From a checkpoint of a small mixture-of-experts model trained on Wikipedia: 8 layers, a shared expert of 192 neurons.
Below are experts of layer 4 (counted from 0) of a mixture-of-experts language model. Rows are named router (the router's row for the expert) and show model dimensions 48-95. Each number is 500 + 40 x the weight over its row's rms, rounded and kept within 0 to 999. Numbers have three digits each.
Before each expert's rows: a language model's description of what the expert responds to; "gets" lists some tokens that make up at least twice as much of what it gets as of all text. This comes from a sample of Wikipedia text that the model never trained on. Tokens count by the router's weight.

# expert 0
Description: Commas, equals signs and table pipes inside LaTeX formulas and stats tables, plus clause commas before although or appositives, e.g. "Bronson Beta,".
gets: ",", "=", " is", " =", " of", " are"
router:452507570553481446443470558537533475544549475510497480534512488513473455529458560515485550552526466502558434435471498433559531537469468575481523

# expert 53
Description: Capital C and first pieces of names, codes and units inside tables and infoboxes, e.g. Celtic, Captain, Area, Vijaya-wa-da.
gets: " C", " in", "C", " m", "V", " Gu"
router:541492516477543453509466516405445546508528449539578487507461452468478518514500387441456430452495556471473451474473481506566438550443496521480458

# expert 21
Description: Periods and commas closing sentences and clauses before a new sentence, plus first pieces of Romance given names and surnames such as Jean, Pierre, Gonzalo, Pinzón.
gets: ".", ",", " (", "G", "–", " several"
router:469531430433551496536461504543501523456523504524519534485547551451479431531505455510519582479552476529483502508520459466452496529461435472518473

# expert 18
Description: Opening parentheses, dashes, apostrophes and pipes after names in biographies and headings, e.g. "cabinet (", "McCreary's", plus words like alleged and accused.
gets: " (", ",", " |", "'", " the", " that"
router:455440472438522541437507482537506467534484501472521451526467512462521455521450534531484537501471511569474496490439566539499525488444502533541499

# expert 26
Description: Word pieces after a hyphen or dash, such as leading-edge, pre-medical, plus digits in scores and tables, and sentence-final periods.
gets: ".", "–", "^", "2", "1", "3"
router:485481474502507415483508477424530515505576525522541492490464472533520345539508466480453494575453510503518563495523522478547489493520542552472542

# expert 39
Description: Pipe cells after names or "Win/Loss" in sports and music results tables, and past-tense result verbs such as won, received, resulted, gained.
gets: " |", " (", ".", ",", " is", " was"
router:420581556515451503530492557558456480523527499427514495473451467474483443600524517561460561544516491486517474507544520508535496458409487494553450

# expert 59
Description: Prepositions following verbs or nouns, chiefly in, of, by, from, e.g. found in Brazil, reviews from critics, Preceded by.
gets: " in", " of", " by", " from", " to", " on"
router:527451547485565461477499520524504467562438510546516512500510510477491489494484503499524520528415480540530483523606478590519523485481513479526538

# expert 35
Description: Word-final s and other noun endings, especially plurals like species, winners, members, plus heading = signs and taxobox colons.
gets: "s", "t", "r", "=", "er", "es"
router:472482561502541507439438509520476504547539482474552547534489577523490459519480543444477561473498504539463511477391402487511506440486567542542502

# expert 27
Description: Pipe beginning a new table row after a line break, heading equals signs, "See also", and date hyphens or superscript carets inside tables.
gets: "=", "|", " =", "  ", "^", "–"
router:526528503414505525469528483498522489524497503495504487555523457483511513549461494518531519437457510521479597440431540523512520488507484479398489

# expert 62
Description: First letter of a heading or paragraph like V in Variants, list dashes, and travel words such as tour, trip, museum.
gets: "=", "-", "\n", " m", " C", "V"
router:552550479549574497552498471543498524470478492482484492498537464463511545516402502484496497512513506497529486423579457542454513512570504530517520

# expert 4
Description: Final pieces closing a word, often names or place names, in tables and lists, such as -ly, -ić, -y, -ts.
gets: "ly", "  ", "y", "d", "r", "n"
router:527487438511590511486480411491545396524439533559435498563443505558430470502457490496497544517456487541537549521464520597500520461520487482506527

# expert 8
Description: Ordinal words such as 20th, fifth and second, plus paragraph breaks and pipes opening rows in chart and filmography tables.
gets: "\n\n", ")", "|", " (", " first", " second"
router:488564438527453512543471545466512501507491483522448525514498468552544464502451497500497556446518469549483499488470468510553452507503452571574539

# expert 25
Description: Periods ending sentences and the dots inside website addresses in infoboxes, plus some commas and section breaks, such as instagram.com.
gets: ".", "\n\n", ",", " that", " was", "\""
router:514531472474543477442495527514460496494510563480563494456516565532499442511536493548466483495436483512533484501531436550486492516475536537566524

# expert 24
Description: Articles such as the and a that open a new clause after a date or heading ("Today the church"), plus parentheses after numbers and nouns like security, acres.
gets: " the", ".", " a", " (", "'", " this"
router:547517574536553532562437517511428500463522492503506421522526523562512504530500449485410517535488441529473502514483500502489555493467515578482485

# expert 57
Description: Beginnings of given names and Greek-derived word pieces, such as Ana, Philip, Anna, hydro, Paleo(gene), often in infobox lists after colons or hyphens.
gets: "=", "  ", " have", ":", " had", " has"
router:472547539547546505507463490484545473521433538483517483462484500589427511492473445514502500504597473472461469521444495464555556500492525477425506

# expert 58
Description: Lead bytes of accented letters in Polish, Czech and Hungarian names, such as ś and ř, plus equals signs in headings and commas.
gets: "=", ",", "-", " or", " and", " he"
router:512399469485506523469543418491467512461474553466484458504520499606505462466504517519432505552474527509469531528475458420432566496505493458484433

# expert 52
Description: Mid-sentence and, or, but, and & joining names or phrases, plus prepositions like in, to, at, from before places or dates.
gets: " and", " in", " from", " or", " to", " by"
router:447509513510449479568512489526481487475472481507546510531469503492454408528543463471429479500502517555532537544471483476518480496515506496604469

# expert 19
Description: Middle and end pieces of longer words and names, plus plural endings and years, such as Merc-os-ur, Liber-ty, glac-iat-ion.
gets: ")", "es", "s", "  ", "us", " were"
router:462501504490447462420465481461479523526476503513494521484481480496509473459463437426363572534515483585492528523516473495547550438435484508456479

# expert 42
Description: The -ing piece of verbs like placing and coming, list-item hyphens and line breaks in sports results, and words like qualifying, ranked, scoring.
gets: " on", "ing", " by", " it", " It", " at"
router:457454524544530501549465498469474473474548548476502475505471550514540476490547508525465596509446566516450472440497493464484422519524516542549446

# expert 23
Description: Last tokens of proper names and place or institution names, often in tables, e.g. Alumni Field, Smith Center, Carposinida-e, McG-ill.
gets: "e", "s", "a", "t", "us", "y"
router:459486554466494470432489556487413485517468553537502456483511487438520431449506492533483406517458504456478513524499455494508476475465497569488450

# expert 5
Description: Periods ending sentences and domain dots in website URLs, plus commas and closing brackets, e.g. Virginia., www.youi.com.au, (Gls).
gets: ".", ",", ")", "\n\n", " .", "ca"
router:451511478418510453562467539526459487513434546513485457481508517542535396501476454448383440504435484535513547560518446536482489528490491541541464

# expert 49
Description: Degree words and prepositions before a quantity or phrase, such as nearly, almost, approximately, roughly, about, than, from.
gets: " of", " in", " from", " to", "ly", " on"
router:560555508484476485516425479484470480590482416484437537453550505494476491465511609485539448573525502557476621555527511529535524509534509524528529

# expert 33
Description: Paragraph breaks and heading marks before new sections, plus first pieces of capitalized names or words, such as Mas(ahee), M(5S), hyp(ocrite).
gets: "\n\n", "=", ".", "M", " M", "P"
router:445518546569532534532474459540501469498440511511468526478461484551470536490412514491460564502482439498610497496559484507479513457546482444489495

# expert 32
Description: Unit words like mi, km, acres and km/h in geographic infoboxes, equals signs in headings, and mid-word pieces of names.
gets: "=", " =", " a", " that", "A", " km"
router:535531588457517526500492448476515482486557488466527539480459519571486512448502463547442426511539438525503485453484488515456531538506524492413518

# expert 15
Description: Pipe separators in sports and data tables, and "at" or "of" in university names like University of Texas at Dallas, plus common function words.
gets: " |", "|", " of", " (", ",", " to"
router:517524484482532509438571477498447482508530510504505470478517493576434457482474496514424540527513503445492467579491474473441517483460494466499447

# expert 51
Description: "the" and "of" after prepositions like under, plus descriptive nouns such as executive, century, museum, religious, building, official.
gets: " the", " of", " by", " in", " on", "se"
router:475462526455525551445417533529437469465504493567488481524459523491483449511461480497529579473560465545477518511535491489548485504546461520477460

# expert 38
Description: Commas ending a clause or noun phrase before and, which or including, apostrophes in I’m or system's, and name starts like Car, Mac.
gets: ",", "'", "=", "–", " (", "’"
router:469509509516507504495563550471456508527487507489563509483402521499523438485524537486463507458579434476581491495449520502532581571462450534520463

# expert 37
Description: Pipes in sports and election tables, plus verb stems like ens in ensuring and wor in worn, and adverbs like yet.
gets: " |", " first", "ly", " he", " up", " km"
router:522544596431509506577515459518527460449454564513508473454446496544496516510541504542462472500584474553444527499478517491497485498538465500465514

# expert 44
Description: Prepositions and conjunctions such as of, by, to and and, plus pipes before country or place names in ranking tables, and first names.
gets: " of", ",", " by", "\n", "=", " to"
router:510531507503515520486465576535453428588453497521530458485517485478443449456490426483462603532433486519499505506436440422567501533491507476535489

# expert 6
Description: Single capital letters beginning abbreviations or name pieces (K in KBO, M in MLB, B in chess moves), plus table dates and score dashes.
gets: "  ", "=", " 18", " K", "–", " M"
router:485527434461549447432465431446381467495465504523494443509433458467462545492498521428484508447497537496528404506539462552520499481533515450490441

# expert 20
Description: Opening parenthesis after names or dates, as in (born…), (#08000114) in listing tables, (160 ft), and name-starting pieces like Ol, Mol.
gets: " (", "\n\n", "\n", "(", "M", "R"
router:502509424514539531554459632487451565477503434504467454498606523518530411440525525545503423473505457523469466521478565512568485469476567501545439

# expert 63
Description: Middle fragments of words and Mc/Mac surnames, such as A-ust-ereo, e-uth-anasia, Mc-Gill, plus pronouns "it" and "which" after commas.
gets: ",", " it", " It", " which", "°", "c"
router:490496513489497479533502472424477539456487499451570494511434500485450564448498537441508512476490481479535448504514566462503600490456496489486527

# expert 30
Description: Closing parentheses after ages, years and statuses in infobox lines, as in "(age 56)" and "(m. 1917)", plus East, West, once, twice.
gets: ")", " (", ",", ".", " is", " West"
router:547503557493513533472483465517472549526435544485529449502504504572512430489424478485432518594554514501491524499571453448427514500487549447530520

# expert 61
Description: The conjunction and or but after commas, and pipes or semicolons between numbers in score tables, such as 1 | 2 | 3.
gets: " and", " |", " but", " or", "\n\n", "s"
router:482486537530471503488472517517477429474547552443518538538494506512539466478452511432452484482510448598530459573461427511529471461402536569529503

# expert 47
Description: Conjunction and and pronouns starting new clauses, plus nouns or names beginning a new phrase in narrative and cast lists, e.g. and, who, Bishop.
gets: " and", "  ", "\n\n", " who", " but", " he"
router:506517593463474491471534550559527558485489495543508506548409533417535543473462526554506486445553478538499442507446493495540498521537549494529489

# expert 46
Description: Equals signs in section headings, plus news and government words like police, According, Times, and Cow in Cowboys.
gets: "=", " and", " has", " had", "\n\n", " have"
router:501503567555482531511534514555444537437544455462502560553473547525541497471529476568480461485520525508510514508514543430500505509451490511521565

# expert 2
Description: Punctuation, digits and word pieces inside infobox fields, taxoboxes and tables, such as Clade:, 0.5 acres, sq mi, 1–5.
gets: "=", "\n\n", " is", ".", " was", "|"
router:560467574532503463510562504540468477497485494489484537507489575554504442525490566512484528488467536439498414539493537509416444452517498532487564

# expert 43
Description: The conjunction and in lists, of after nouns or percentages, and auxiliary has, had, have before participles.
gets: " and", " of", " had", " has", " have", " or"
router:493542501507487516497508515538499431547520501490506443497538558506509487509530438495469540526532526544500550516441479527577570482534464565562498

# expert 16
Description: Day numbers before month names, digits in dates, sentence-final periods, and auxiliaries like was, were in news and history prose.
gets: ".", " was", " were", " are", " is", " been"
router:485457580463480535546516470529455496519498502477481538454543571504463476507502460517478460538522457577498567572523504541446565424489517476505549

# expert 50
Description: Pipes after Chart (year) in chart tables, sentence-opening It, In, One, the and and mid-sentence, and C in names.
gets: "-", " C", "In", " the", " and", " it"
router:540544494420524511519501496534484552517481483442490506567554453484584511521479466519512441481445480517429476531449462528446525518453480586473544

# expert 1
Description: Ordinals, Spanish articles and team-name words in sports writing, plus dashes and closing punctuation, such as third, Real, El, per.
gets: " (", "–", ".", ")", "\n\n", "  "
router:482530527454485573483378513512530475537467546542459460496543497467483420540501463552475526514521519543491480565538522488519579496518517574501507

# expert 36
Description: Periods ending sentences and words opening the next clause, such as During, where, following, although, plus narrative verbs like declined, resulted, suffered.
gets: ".", ",", "\n\n", " that", " as", " ("
router:516528502423547510544488481518488492481508532494593505508521562494506535540528507498442547492529476540485559468489434515547546489476541461597464

# expert 11
Description: Inner or final word pieces completing a word already begun, often adjective or noun suffixes, e.g. liber-al, lieutenan-t, Thank-ful, protect-or.
gets: "t", "n", "r", "d", "ed", "ic"
router:495579497451480482529476464520462543506427552494551469463532583534503470499499572465506540504507511597500489522473495449425504503474456529520504

# expert 14
Description: First capital letter or piece of proper nouns after headings or line breaks, such as C in Cricket, Gy, Up, and See of See also.
gets: "\n\n", " is", "s", " K", "M", " G"
router:507448506515424459473467475500485619491504456467486487478485443466540484475451479496563489516501487461532547464507466553546483479454510531547505